{
  "n_layer": 11,
  "d_model": 384,
  "n_experts": 64,
  "experts_per_token": 4,
  "d_expert": 64,
  "d_shared_expert": 384,
  "activation": "relu",
  "moe_layers": [0, 1, 2, 3, 4, 5, 6, 7, 8, 9, 10],
  "router_score": "softmax",
  "normalize_top_k": false,
  "routed_scale": 5.22,
  "balance_loss": 0.00039,
  "balance_bias": true,
  "init_std_router": 0.0218,
  "lr_router": 0.000637,
  "vocab_size": 30075,
  "norm": "layernorm",
  "norm_eps": 1e-05,
  "tie_embeddings": true,
  "optimizer": "soap_variant",
  "lr": 0.00303,
  "beta1": 0.95,
  "beta2": 0.99,
  "grad_clip": 2.0,
  "batch_tokens": 131072,
  "seq_len": 1024,
  "train_tokens": 417900000,
  "steps": 3189,
  "dataset": "wikipedia_en"
}
Below are experts of layer 5 (counted from 0) of a mixture-of-experts language model. Rows are named router (the router's row for the expert), up (a neuron's input weights, with its number), down (a neuron's output weights, with its number) and show model dimensions 192-383. Each number is 50 + 15 x the weight over its row's rms, rounded and kept within 0 to 99.
Before each expert's rows: a language model's description of what the expert responds to; "raises" lists some tokens whose logits its average output raises strongly, later layers aside. This comes from a sample of Wikipedia text that the model never trained on.

# expert 16
What it handles: Mid-word name fragments. Short word pieces right after an initial capital letter inside names and rare words, such as G-ig-olo, St-at-utory, H-owe, C-ic-ero.
raises: "ache", "ual", "ling"
router:16 30 23 58 79 73 71 46 56 40 21 64 52 54 43 45 69 39 71 42 34 66 52 47 59 28 77 35 79 62 63 51 29 40 64 26 44 63 83 69 73 47 52 38 40 58 85 38 48 21 50 64 45 51 68 57 34 37 46 45 54 84 57 54 47 39 34 62 72 52 32 45 56 51 78 37 38 41 63 48 58 49 56 47 57 45 55 66 38 33 44 43 31 68 64 38 17 70 80 45 37 33 58 50 30 39 58 17 72 63 30 51 63 47 36 51 46 52 61 46 46 27 45 34 28 42 54 24 41 30 52 41 51 36 50 24 33 78 56 44 56 42 37 60 71 39 47 54 42 43 79 48 53 84 22 58 55 44 59 74 41 45 20 64 46 65 55 49 70 41 41 29 48 61 57 57 32 72 44 51 66 48 39 50 66 63 48 29 52 26 59 46
up0:56 49 44 52 27 52 60 45 62 48 54 27 49 38 59 24 66 40 79 37 58 62 52 74 42 67 56 87 26 46 49 40 44 58 42 29 52 64 71 45 50 38 71 85 70 85 72 56 54 58 34 45 49 65 54 60 69 49 37 52 54 63 52 58 65 51 78 43 42 62 51 58 54 59 49 60 87 22 68 59 39 59 35 49 46 60 49 29 43 40 70 21 30 40 44 54 66 67 68 51 22 52 43 45 42 63 50 40 32 44 54 68 45 50 09 50 55 55 25 81 28 38 50 22 46 36 64 78 43 64 72 47 60 32 58 46 47 59 38 57 55 50 55 16 31 30 63 49 75 40 44 50 54 60 50 59 27 84 57 41 70 23 38 49 50 19 47 58 28 74 55 62 49 61 24 52 14 53 61 62 52 57 62 22 57 44 75 43 53 44 80 72
down0:30 57 60 43 66 59 33 56 52 66 58 46 40 65 75 50 57 48 31 40 54 45 58 78 39 48 32 52 55 46 29 40 43 48 58 61 56 77 35 43 59 59 48 67 79 67 47 45 60 56 37 33 48 64 48 52 38 52 83 47 66 67 62 69 53 57 54 33 29 59 50 49 42 41 47 34 50 33 62 73 33 35 57 31 60 42 40 21 39 40 54 74 60 47 53 43 27 30 53 43 55 54 21 66 34 63 46 50 65 69 58 40 19 64 56 40 53 39 73 39 66 49 43 62 47 40 73 65 64 34 47 59 09 36 80 76 91 19 88 23 44 63 55 26 54 36 56 53 48 52 41 44 47 56 85 72 53 21 40 48 31 50 59 71 63 47 22 50 55 62 77 33 26 83 51 63 89 62 52 44 33 44 47 51 61 69 74 52 19 77 05 32

# expert 12
What it handles: Paragraph breaks, sentence ends. Double line breaks and sentence-final periods closing a paragraph or short description line, just before a new paragraph or == heading ==.
raises: "====", "===", "==", "The", "In", "===F"
router:70 43 63 58 43 22 17 30 39 55 59 37 69 47 72 44 17 73 73 50 47 55 54 45 66 51 72 40 67 78 50 48 60 54 22 62 56 65 47 28 53 62 50 51 28 39 43 44 50 72 41 37 71 53 54 46 61 25 51 44 65 43 39 59 35 52 49 50 77 62 54 51 27 43 38 70 62 76 38 63 37 29 29 54 65 44 70 18 55 43 33 40 24 33 47 73 39 42 45 34 39 52 72 42 57 55 37 57 62 80 42 56 29 39 84 47 48 49 54 60 68 76 37 70 54 76 63 51 61 57 65 59 68 70 20 57 73 60 67 54 41 53 41 50 27 39 72 55 57 61 52 63 53 54 41 32 26 53 70 23 47 59 60 50 51 54 36 61 57 39 35 80 69 25 51 63 63 35 33 37 57 51 55 37 73 48 70 39 44 28 41 49
up4:44 50 40 38 73 64 66 33 53 63 63 19 63 40 33 26 36 57 51 74 29 59 50 10 64 27 52 29 51 44 69 67 65 34 66 41 39 54 40 29 50 11 37 26 51 54 53 59 76 63 55 54 50 49 31 51 30 32 38 79 56 66 74 82 36 56 24 56 49 53 57 46 20 54 36 58 71 47 52 43 27 68 53 66 45 35 22 63 59 62 45 56 28 43 34 61 57 66 29 36 31 41 43 40 41 90 62 40 42 55 61 54 29 65 46 50 53 65 25 33 54 46 47 44 48 34 49 50 44 20 48 73 85 54 46 83 30 58 60 53 61 67 58 50 44 80 70 65 44 35 48 65 31 58 57 64 66 50 33 64 56 46 66 50 49 59 37 51 32 47 40 44 54 48 61 26 42 65 24 54 63 44 39 53 37 47 50 44 61 50 66 58
down4:64 61 39 33 32 61 66 35 77 41 50 31 61 79 44 33 37 45 35 48 60 52 57 71 72 53 70 48 41 45 57 70 42 55 26 59 46 54 32 38 66 53 48 42 60 52 41 60 56 59 33 78 43 44 40 50 47 67 50 55 71 32 54 76 41 39 26 73 38 80 69 11 29 17 56 57 72 47 59 57 50 41 29 51 16 55 41 73 56 41 28 46 56 75 80 63 52 17 62 38 45 20 46 29 45 51 47 21 49 63 61 70 83 64 57 76 33 31 31 54 49 47 45 39 50 63 62 51 51 28 66 55 38 62 56 43 50 37 75 48 20 62 48 39 69 34 68 59 47 97 63 63 38 39 42 38 48 73 47 60 69 63 65 86 57 49 19 37 47 51 66 22 53 43 36 39 79 39 63 56 59 51 47 64 51 44 43 59 56 60 61 31

# expert 5
What it handles: Infobox list line breaks. Line breaks ending one field and starting the next in infobox-style dash lists, e.g. taxonomy (Family, Kingdom: Animalia), company, or person fields.
raises: "- D", "- C", "- R", "- M", "- In", "- B"
router:54 52 56 47 43 50 67 33 28 59 80 59 33 43 56 45 44 40 80 45 63 38 33 52 37 33 48 43 30 36 33 61 59 76 38 58 33 50 78 43 50 35 36 53 64 69 30 50 57 31 36 67 63 48 52 37 45 52 67 56 62 45 43 38 88 54 65 23 30 68 30 49 36 44 19 23 53 63 55 45 69 59 63 32 37 50 62 69 57 50 81 37 50 25 51 52 74 46 53 47 32 61 58 77 62 23 46 48 58 40 53 17 40 37 50 45 51 62 47 35 27 55 59 61 36 55 75 69 56 37 56 11 46 50 37 61 52 51 37 25 62 31 25 48 60 32 77 51 34 20 40 67 20 34 86 42 71 32 46 44 33 66 61 41 31 51 35 45 45 59 53 39 36 55 51 45 55 80 50 55 46 24 61 35 69 64 59 78 68 70 56 43
up0:22 38 59 56 60 71 54 28 54 39 36 62 23 48 69 54 54 68 55 59 68 55 22 58 87 67 52 23 34 44 45 45 29 24 34 65 33 68 48 46 65 58 37 51 33 67 74 78 62 38 52 58 45 49 63 64 49 54 53 55 41 62 42 47 69 41 37 34 54 69 50 53 70 57 57 63 47 69 48 30 46 69 54 51 52 46 50 53 71 42 65 42 50 38 44 68 49 57 48 56 15 42 55 36 30 61 29 40 29 71 50 14 35 64 54 68 55 34 03 65 57 56 58 51 46 60 77 64 46 72 56 24 45 39 59 66 66 50 32 45 31 23 58 23 40 78 52 83 37 57 61 45 29 55 48 61 42 37 36 50 19 23 51 57 54 31 49 51 39 86 56 50 57 48 62 56 46 46 31 71 18 69 76 48 46 52 48 55 64 64 34 50
down0:44 67 47 38 53 74 65 52 36 35 66 59 70 56 60 67 40 51 35 29 37 77 50 38 52 25 68 80 31 39 72 36 57 49 43 86 35 76 51 50 41 58 48 68 49 38 75 19 77 69 46 33 46 60 78 55 54 26 54 61 61 40 42 68 59 15 70 33 61 25 50 45 47 37 56 88 60 54 65 64 60 69 55 46 52 42 39 42 76 50 53 66 51 50 51 38 59 36 82 61 43 47 40 83 72 55 53 31 52 30 35 41 35 63 56 61 54 31 64 57 41 67 57 50 56 46 34 52 32 58 32 38 33 64 43 66 48 60 54 42 56 31 90 58 68 75 17 59 54 39 71 50 29 50 71 63 61 49 53 30 80 61 33 51 40 67 31 47 39 41 46 60 87 53 48 50 42 34 50 53 63 33 52 57 38 45 50 46 53 59 59 60

# expert 40
What it handles: Sentence and line ends. Line breaks and final periods, quotes, brackets or semicolons ending sentences, list items and headings, such as ion., ment., ".
raises: "\n\n", " The film", " Its", " There", " Their", " In "
router:72 47 43 69 74 37 55 43 29 40 41 57 31 34 71 51 67 50 74 40 65 43 49 45 30 55 33 54 77 46 53 31 38 52 37 40 52 59 44 30 45 53 26 58 37 81 33 50 73 85 43 48 63 54 53 63 49 53 40 41 58 57 60 36 56 46 65 65 41 84 59 44 67 23 42 65 53 53 53 47 61 31 74 33 55 55 69 48 46 56 57 29 69 39 52 53 35 17 74 47 27 60 65 67 25 37 32 51 55 38 54 35 44 44 26 42 59 57 45 70 27 48 42 74 68 50 52 48 81 68 70 31 60 29 06 58 70 48 66 49 63 53 62 49 45 36 67 61 56 71 30 40 55 51 74 29 58 67 42 80 53 56 71 50 40 44 37 62 35 43 58 67 35 47 69 32 76 37 61 26 61 54 55 62 51 67 74 30 56 34 42 36
up22:51 70 47 33 50 62 51 56 18 65 56 83 48 20 49 62 32 42 71 59 38 46 61 58 44 51 37 57 53 63 59 56 71 67 48 55 46 55 60 65 32 59 72 73 47 71 43 58 47 31 61 55 41 32 43 50 63 66 60 81 32 58 38 58 66 53 38 45 26 40 45 38 42 48 47 42 65 47 47 46 42 48 63 20 44 55 26 51 19 43 60 47 30 41 81 57 69 50 21 38 61 36 31 61 55 35 55 57 40 46 45 50 57 46 42 52 59 57 30 52 44 85 96 49 50 12 22 05 66 61 60 49 73 46 34 35 49 58 35 36 40 63 53 42 45 45 61 42 39 45 51 85 66 15 68 55 59 56 59 13 39 41 67 43 52 39 62 48 54 46 88 75 64 69 29 71 58 72 64 53 67 41 38 66 30 32 44 55 45 56 48 69
down22:43 55 34 72 67 63 41 46 48 61 48 78 53 51 63 42 27 32 85 38 20 24 37 69 54 65 66 52 71 52 69 44 59 82 53 55 62 57 52 63 34 48 41 69 53 56 57 69 36 63 51 37 55 38 62 46 33 86 82 43 51 45 28 35 49 37 57 43 39 31 39 49 60 33 45 44 56 29 42 73 64 43 79 19 52 51 61 36 38 47 63 59 55 24 60 38 71 66 42 38 38 26 36 43 58 54 45 46 48 67 39 45 27 48 77 42 57 27 30 46 48 69 87 73 58 27 35 35 64 36 82 41 83 54 34 72 40 42 33 39 76 57 58 57 54 31 57 50 55 37 43 53 42 36 55 67 54 41 47 33 77 43 47 72 41 70 58 48 35 62 55 44 46 70 36 46 54 45 68 41 44 71 71 15 66 55 45 45 33 59 54 38

# expert 30
What it handles: Section heading markers. The == and === signs and last words of section headings, plus the blank line before or after them, e.g. Regular season==.
raises: "He", "\n", "The", "After", "Cl", "St"
router:73 39 56 57 58 35 25 43 35 66 47 41 50 58 41 52 59 61 45 55 52 53 40 75 59 58 76 48 64 64 59 55 68 52 48 77 54 55 33 30 40 69 15 34 56 58 64 52 39 49 64 66 70 50 49 38 44 64 45 67 57 34 55 55 64 15 48 27 66 63 53 63 25 41 35 72 45 73 25 55 37 47 47 55 40 80 64 38 47 41 51 36 50 39 54 51 26 49 48 24 46 42 67 44 38 65 54 61 56 49 53 77 67 44 38 65 54 31 34 64 67 56 35 76 25 80 46 41 51 61 74 63 80 56 33 44 48 57 67 57 42 15 45 31 66 24 84 46 50 64 49 60 55 41 53 68 35 71 41 42 75 45 55 66 61 42 19 62 47 35 49 52 66 40 28 69 79 29 38 28 47 57 46 28 41 40 80 24 38 31 54 40
up4:36 37 45 55 40 48 57 42 55 44 32 31 37 41 48 46 71 42 57 50 42 46 30 28 42 33 74 61 79 53 45 40 42 59 48 41 56 20 52 25 32 40 74 64 75 53 45 37 41 40 44 78 59 48 49 42 57 70 85 63 31 44 33 62 71 50 52 24 67 52 53 52 55 37 31 20 58 95 55 43 28 65 57 38 39 61 51 55 45 26 70 66 62 59 61 20 61 19 56 47 55 52 29 43 47 53 49 68 42 76 60 52 59 34 33 30 47 41 36 73 36 88 53 70 36 23 70 46 73 61 31 48 69 51 62 42 47 63 35 57 44 37 71 43 56 59 46 85 66 65 47 33 33 31 51 58 47 20 53 68 37 18 45 45 54 48 45 43 48 48 56 57 64 39 87 59 72 10 69 39 53 45 42 37 80 55 50 54 69 48 51 32
down4:46 61 20 51 50 46 56 54 49 66 28 25 56 60 45 74 66 37 50 41 43 87 79 47 63 34 38 53 55 49 48 41 54 51 51 34 12 31 70 52 47 52 74 28 36 41 46 44 39 50 45 63 68 60 62 60 31 21 50 69 57 69 47 47 42 44 37 44 63 32 54 59 68 45 79 45 45 27 57 61 30 27 66 40 43 44 52 13 47 74 45 39 28 57 67 42 38 48 62 60 54 59 58 35 50 32 33 39 50 52 92 23 60 60 64 33 39 37 39 33 52 29 69 37 84 53 35 39 45 42 73 53 44 22 40 27 53 50 50 29 71 48 72 44 29 47 42 51 43 40 51 79 39 32 30 50 49 43 42 57 30 28 45 43 42 32 38 43 59 26 57 27 68 69 64 48 45 76 42 47 46 50 52 73 33 63 59 75 57 40 79 42

# expert 43
What it handles: Subject pronouns and relatives. Sentence subject pronouns and relative connectors like He, it, It, she, ", which", ", who" that are followed by verbs.
raises: " included", " reached", " had a", " appeared", " claim", " appear"
router:65 32 22 26 61 32 22 48 43 55 60 51 42 48 37 40 57 47 59 40 44 47 55 38 44 42 33 17 19 71 64 29 74 60 47 48 30 70 43 11 61 29 43 19 32 57 64 72 50 36 69 43 51 68 86 59 36 29 28 29 51 43 58 63 34 36 53 62 64 50 63 46 56 52 63 59 64 68 65 41 61 71 49 36 69 61 44 50 43 35 48 59 43 50 70 53 23 30 27 63 49 43 49 34 47 50 60 58 47 49 38 66 42 49 58 64 53 18 39 49 39 58 66 81 73 44 49 60 73 78 45 77 69 70 66 67 58 60 54 78 80 47 43 64 53 47 43 67 47 56 45 13 49 64 36 54 55 74 49 65 60 33 22 56 49 41 46 53 82 36 68 25 35 58 52 68 43 55 36 41 55 50 75 37 36 74 11 42 71 50 50 33
up4:50 57 45 33 70 42 52 37 31 74 55 78 57 37 61 54 48 57 44 56 43 49 33 52 51 31 27 46 33 59 23 50 47 45 72 40 62 57 66 30 58 64 54 67 54 37 76 49 53 49 07 43 59 58 61 50 27 43 53 44 33 53 36 38 50 59 56 48 58 36 36 68 60 31 86 63 53 72 16 28 54 48 57 34 58 44 41 59 46 54 61 55 35 47 39 51 67 52 62 86 40 71 35 48 40 55 72 55 15 74 38 64 54 41 44 56 51 47 70 36 48 76 38 58 68 77 42 25 40 49 47 61 64 30 62 37 47 30 32 45 63 23 72 28 66 22 60 45 49 62 41 60 45 55 43 48 58 29 64 58 56 40 63 34 34 58 57 44 19 33 43 60 52 09 78 66 56 78 47 36 25 51 36 47 40 55 69 43 46 43 76 49
down4:65 36 37 40 55 17 77 59 46 73 60 47 57 54 33 35 49 35 27 66 35 47 34 49 68 51 86 50 77 49 69 45 17 48 67 25 30 44 40 62 76 65 72 44 54 50 68 51 37 65 66 17 28 75 67 23 62 81 68 62 58 73 28 71 74 30 40 52 56 51 24 65 44 56 56 60 61 56 38 39 70 44 43 62 56 59 19 37 70 64 28 44 53 42 64 52 62 77 43 73 57 45 59 58 49 41 33 40 24 30 31 32 49 33 56 55 43 47 53 42 43 67 13 58 74 48 43 47 35 47 75 55 53 58 53 60 18 30 60 33 42 54 56 35 62 63 83 39 27 51 70 18 49 66 34 43 35 36 42 60 39 54 68 57 53 40 70 42 56 40 71 32 51 72 76 44 65 47 60 74 41 47 46 69 47 58 56 63 28 64 85 43

# expert 34
What it handles: Leading digits of numbers. First digit of years, dates, scores and minute marks, as in 1 of 1926, 31 in 31', 6 in 6th.
raises: " | GK", "980", "990", "998"
router:51 40 88 44 35 26 19 37 42 24 38 23 43 65 61 49 50 52 50 64 41 29 36 72 49 68 52 80 23 38 36 39 55 68 54 59 66 45 17 71 55 58 73 61 73 87 19 35 57 31 53 35 68 63 60 44 68 74 49 69 42 59 44 34 45 74 50 25 36 56 54 41 50 50 33 40 51 38 57 43 58 54 63 37 56 43 43 62 72 66 57 74 76 27 34 72 30 44 27 54 65 77 64 30 81 34 19 68 41 42 37 32 47 35 45 58 53 71 59 56 35 43 61 37 55 65 54 44 73 45 46 48 31 54 20 48 47 57 53 38 58 47 38 27 33 58 35 62 57 55 45 43 37 62 45 48 49 39 65 36 27 50 78 60 59 56 42 44 61 50 69 75 57 41 47 64 48 36 64 45 58 40 54 43 54 59 46 32 64 57 51 42
up0:56 92 57 63 55 50 52 50 65 23 40 49 48 63 51 50 71 62 42 45 66 57 38 77 44 68 73 60 44 57 45 25 57 59 63 49 39 39 52 66 75 35 41 31 47 60 52 47 51 38 45 74 38 83 34 38 36 53 25 51 50 31 80 53 56 44 60 43 33 51 43 45 57 36 48 66 61 50 68 54 37 64 67 41 25 28 46 56 60 39 49 45 63 61 46 73 56 40 20 45 71 63 39 47 56 62 45 64 61 02 47 44 61 43 11 35 53 47 69 50 41 78 55 38 49 70 23 29 33 72 64 51 60 72 56 36 32 34 59 59 27 50 27 33 31 41 50 24 33 58 38 25 44 51 53 66 25 39 33 63 46 09 67 27 61 51 12 29 58 45 66 52 81 29 76 47 60 70 77 39 59 74 34 59 60 48 34 62 44 69 72 33
down0:31 57 40 77 55 36 66 48 45 68 28 57 42 43 24 25 39 91 76 55 64 50 47 49 52 53 53 61 21 25 63 37 41 59 71 52 68 25 42 54 61 50 33 61 75 67 37 16 30 42 43 33 28 56 52 51 61 35 46 48 36 41 28 66 56 31 75 72 56 64 51 55 65 34 38 76 62 53 54 39 67 21 34 33 43 43 43 71 38 59 55 41 63 64 54 51 42 60 36 68 75 68 44 36 53 93 69 69 76 46 35 50 62 37 67 51 45 61 66 63 15 57 48 73 55 65 56 40 29 67 59 50 81 47 73 61 44 47 66 53 40 66 37 39 65 48 51 31 55 42 55 60 29 21 68 45 51 53 28 36 45 42 37 47 46 58 60 50 47 47 39 39 20 42 46 70 42 22 26 70 47 40 65 44 52 69 58 57 49 47 34 48

# expert 20
What it handles: Numbers in dates, tables. Standalone numbers, mostly one or two digits, in dates and table cells, such as the 26 in "26 January 2015" or squad numbers.
raises: "–", "-", "/", "th", "°", " km"
router:12 58 60 41 51 48 44 30 33 65 29 42 44 59 66 39 37 65 36 87 33 23 47 71 22 56 20 78 56 68 29 43 41 31 38 74 54 39 43 48 51 59 59 30 47 67 29 41 31 39 65 19 53 38 32 47 62 52 37 41 69 42 53 46 37 73 65 49 47 53 64 55 49 72 43 29 21 61 56 36 55 51 66 40 47 69 28 61 61 58 48 45 70 55 46 68 65 40 14 69 53 56 39 22 64 63 41 77 27 42 50 19 39 46 43 35 71 61 46 40 53 01 36 46 55 67 37 59 31 42 50 45 37 58 51 74 38 55 48 29 47 52 61 58 66 73 34 37 72 64 56 63 46 63 51 53 60 31 66 54 25 78 54 34 66 61 50 47 40 55 44 55 46 34 50 37 83 55 63 58 57 59 42 47 64 53 30 19 76 54 33 59
up0:54 55 23 46 26 65 56 61 58 41 17 47 35 55 64 33 36 38 59 50 68 56 34 78 48 32 55 60 65 61 37 61 20 56 61 24 60 89 43 56 71 37 59 49 48 44 55 57 58 59 36 63 17 41 34 69 41 52 45 39 56 44 48 32 20 30 45 62 46 20 10 45 53 42 53 35 59 43 42 41 21 50 65 46 40 53 51 49 32 61 29 42 35 75 72 53 85 28 45 50 31 53 71 27 20 35 66 47 43 45 51 57 58 54 34 50 57 44 65 54 55 42 76 61 78 20 39 53 53 29 40 20 36 69 56 57 57 72 27 56 39 39 52 46 51 57 51 55 58 16 26 38 44 31 24 35 56 51 21 68 43 33 49 65 60 72 39 48 51 48 67 75 63 30 52 60 58 46 58 56 63 39 48 52 81 43 50 43 60 42 46 61
down0:45 50 47 51 47 84 39 50 23 51 28 53 45 55 64 74 32 55 58 64 78 46 58 36 45 59 43 47 50 49 60 73 57 56 30 42 66 58 47 31 38 33 71 71 04 50 46 45 57 48 34 30 45 02 72 58 21 57 42 62 73 33 49 50 68 32 62 48 53 63 55 47 54 48 54 61 51 59 75 70 37 63 97 25 53 60 43 53 09 39 47 55 80 47 37 49 38 42 61 43 64 37 66 91 55 58 42 56 34 69 53 56 29 43 58 51 61 41 36 42 32 31 75 34 50 25 55 64 40 40 35 36 52 83 50 48 31 64 37 63 57 29 20 37 60 70 61 50 65 55 46 40 56 46 68 43 32 54 53 64 37 26 45 29 34 38 66 37 66 49 40 75 45 27 51 53 43 42 22 58 49 40 60 60 63 33 49 49 23 32 32 39

# expert 26
What it handles: Common nouns, word completions. Word-final pieces and everyday nouns such as back, way, friend, father, million, plus splits like uncle·ar and be·ak.
raises: ".", "-", " to", " in", " -", " and"
router:45 77 36 52 56 55 55 70 36 57 28 54 67 61 64 73 50 52 62 60 60 43 51 54 43 60 58 08 44 48 52 46 28 48 27 32 43 57 65 70 46 75 59 58 35 65 87 30 42 46 50 47 62 63 44 45 46 56 64 44 25 49 68 41 58 20 26 69 59 32 47 44 66 59 62 54 53 60 58 53 52 41 61 60 65 63 45 53 54 68 51 54 54 56 43 67 42 57 68 41 42 44 69 34 46 36 34 55 73 35 24 42 74 57 50 39 58 19 66 47 54 59 47 53 49 59 63 38 15 46 69 58 48 32 45 36 37 27 47 34 66 41 38 20 68 40 20 20 67 35 74 32 50 42 64 47 45 25 55 54 57 46 67 43 45 43 38 57 59 68 62 44 39 69 40 24 47 75 52 14 61 48 44 68 67 87 41 35 33 74 38 36
up0:67 65 31 56 48 57 21 33 75 59 17 50 39 42 58 60 85 41 47 64 47 63 56 39 48 37 79 28 70 36 14 56 57 22 61 49 53 37 61 56 51 44 72 58 68 56 58 32 59 38 48 36 37 60 36 51 56 58 37 19 38 68 25 64 22 48 40 52 37 72 64 50 52 37 63 52 65 64 78 69 47 83 69 54 66 61 34 43 75 51 53 39 58 50 34 38 49 37 55 12 83 48 45 70 49 52 10 99 64 54 67 31 62 43 57 48 77 88 57 79 38 40 59 37 23 43 63 17 33 46 62 32 50 64 54 53 29 37 53 55 46 70 71 49 36 60 40 34 39 42 50 43 57 54 60 64 46 46 53 62 76 64 27 43 45 68 28 40 50 28 40 32 65 62 37 28 42 68 41 64 56 55 61 48 62 40 60 57 51 67 51 26
down0:73 71 52 60 41 50 60 43 51 88 76 47 63 71 32 63 63 39 61 31 62 77 41 25 45 47 47 37 35 57 57 35 63 51 30 71 26 61 55 76 59 63 18 50 53 38 51 47 36 40 59 17 13 54 53 46 40 52 48 27 61 46 79 64 00 48 70 36 48 68 38 33 72 61 52 41 52 49 39 49 62 60 75 68 47 49 60 43 56 32 71 25 10 43 79 31 31 49 95 42 71 55 44 62 56 56 56 63 39 81 79 58 63 28 39 62 54 39 26 52 42 66 63 41 54 64 57 62 53 30 42 64 41 48 55 57 65 29 69 42 50 68 55 50 63 36 49 41 43 52 44 31 73 48 19 51 54 72 57 62 58 54 42 47 58 56 66 56 53 34 67 35 40 39 35 52 40 26 42 40 50 56 92 55 29 68 51 27 52 49 49 64

# expert 60
What it handles: Single capital letters. Lone capital letters starting a word after a line break or inside abbreviations and codes, e.g. Curling, Languages, ZPAV, T-72A.
raises: "EC", "ZE", "BA", "FL", "HN", "TC"
router:38 42 27 54 45 67 43 71 54 27 60 56 30 70 54 51 38 72 40 62 35 53 70 76 58 69 36 43 78 77 57 50 72 16 72 57 39 70 28 74 71 26 48 52 69 41 49 49 51 61 29 76 30 43 54 66 55 48 37 31 59 56 31 48 74 56 25 47 41 67 46 67 49 83 38 69 70 64 72 45 83 46 29 52 44 73 66 48 31 29 40 38 81 81 51 49 67 59 62 49 29 78 37 56 23 60 55 67 62 76 54 40 41 54 82 56 34 60 45 46 30 62 57 34 59 50 40 38 47 63 37 60 36 57 70 55 66 63 60 67 48 48 52 51 73 46 56 57 25 68 18 57 50 70 50 49 43 29 63 41 57 60 80 62 61 37 77 49 63 41 46 32 54 54 62 10 56 56 52 21 46 65 43 48 47 65 73 34 28 60 77 31
up0:45 37 26 51 07 67 38 66 57 74 23 68 33 37 66 38 27 43 70 28 34 32 40 58 49 62 41 42 67 72 65 20 16 64 40 49 66 62 74 27 70 42 56 25 52 70 48 74 39 51 50 42 70 47 49 36 29 62 67 74 48 84 55 38 39 38 42 53 37 30 71 82 53 51 64 46 39 56 63 54 31 28 49 64 49 50 50 51 73 48 36 65 48 48 50 28 48 68 66 69 31 71 50 29 62 70 59 31 52 37 44 49 71 60 35 30 36 48 41 40 40 53 40 45 51 50 54 47 49 56 40 79 38 48 56 46 57 53 70 34 42 38 19 36 17 32 45 63 50 49 60 65 53 32 41 56 54 26 54 30 62 50 60 43 56 50 45 36 52 59 62 56 86 36 55 68 62 42 25 35 61 55 36 56 26 44 45 80 48 37 51 34
down0:52 44 43 43 55 46 49 40 55 54 50 44 57 67 43 70 79 35 53 59 64 54 60 45 43 48 79 53 62 70 42 10 69 51 53 79 48 28 52 28 52 65 37 39 46 33 52 92 43 54 46 32 32 62 29 55 51 53 37 43 42 40 61 26 41 37 74 36 57 61 43 62 42 67 60 62 62 53 73 53 70 48 12 43 34 36 78 56 35 43 53 32 40 58 71 50 35 47 49 50 62 44 47 77 41 43 36 45 44 75 51 44 70 44 26 71 53 81 45 42 40 30 31 42 46 45 48 60 15 30 44 71 64 35 60 30 70 59 59 73 42 43 32 32 57 26 63 49 47 62 34 52 33 18 33 61 63 43 59 37 57 37 51 52 71 34 35 53 45 44 42 60 39 53 62 45 59 54 42 43 49 85 33 43 39 69 66 51 36 44 25 35

# expert 53
What it handles: Table row breaks. Line breaks and pipes ending or starting table rows, plus header cells like No., Party, MF, DF, before section headings.
raises: "| V", "|", "| L", "| P", "| O", "| C"
router:77 59 72 42 24 67 44 45 70 47 54 40 51 65 39 32 21 55 43 40 67 53 57 55 59 39 64 64 40 34 50 36 51 67 41 74 88 59 43 24 53 76 48 28 54 58 54 43 51 47 44 38 58 45 17 56 50 48 43 75 50 37 86 35 67 39 53 48 73 51 34 32 36 35 36 44 73 33 20 49 36 80 47 56 49 15 60 38 88 54 36 40 53 55 42 45 32 21 47 47 23 57 33 25 71 78 28 35 28 65 49 57 31 44 50 48 56 51 33 54 57 40 40 67 37 52 40 49 69 30 49 44 57 62 30 56 73 58 62 51 64 42 66 40 47 43 46 69 51 54 39 66 56 46 28 55 55 52 38 65 67 22 60 58 44 63 49 39 42 53 34 76 49 29 43 59 49 57 20 52 56 40 61 31 47 25 48 35 66 26 73 15
up0:21 22 26 58 65 51 49 28 74 47 37 47 48 17 68 52 30 43 04 37 50 64 49 56 62 59 65 41 45 34 34 78 48 16 47 52 28 26 79 66 19 75 61 19 62 43 43 59 55 44 57 48 37 51 45 54 41 31 63 47 49 49 74 54 40 60 40 43 40 39 57 51 39 37 43 48 63 45 45 57 56 45 52 80 57 35 41 75 34 72 64 36 62 57 33 24 52 62 41 34 68 49 39 72 59 42 43 41 65 60 36 43 15 55 62 70 78 49 64 44 64 60 54 84 74 67 66 35 47 62 38 55 56 36 51 69 46 72 50 52 63 40 28 35 59 58 41 69 38 34 70 52 30 59 65 51 34 53 53 62 65 14 69 53 26 48 42 50 39 46 88 46 38 40 19 78 31 53 12 59 71 78 55 82 43 50 48 72 18 57 50 51
down0:38 08 23 71 61 72 48 15 49 57 53 49 22 65 39 54 67 47 61 46 45 55 68 63 58 35 76 58 56 49 58 34 36 72 40 66 42 20 42 33 52 55 53 42 54 52 76 63 41 88 97 73 27 40 59 76 61 50 53 64 54 52 52 64 65 19 26 40 14 53 68 50 29 41 34 23 49 62 44 21 38 60 63 59 49 57 67 54 53 60 53 47 70 75 62 20 32 46 54 40 29 38 76 33 55 50 39 51 29 60 42 43 68 71 18 51 37 59 43 61 41 58 36 39 71 41 51 54 70 76 34 51 65 74 53 24 46 61 11 39 62 49 28 58 67 73 46 51 61 88 17 33 66 36 55 90 32 64 47 63 55 52 49 47 48 72 46 61 53 58 41 18 40 30 62 39 44 32 55 42 45 73 56 44 53 59 49 47 51 38 54 15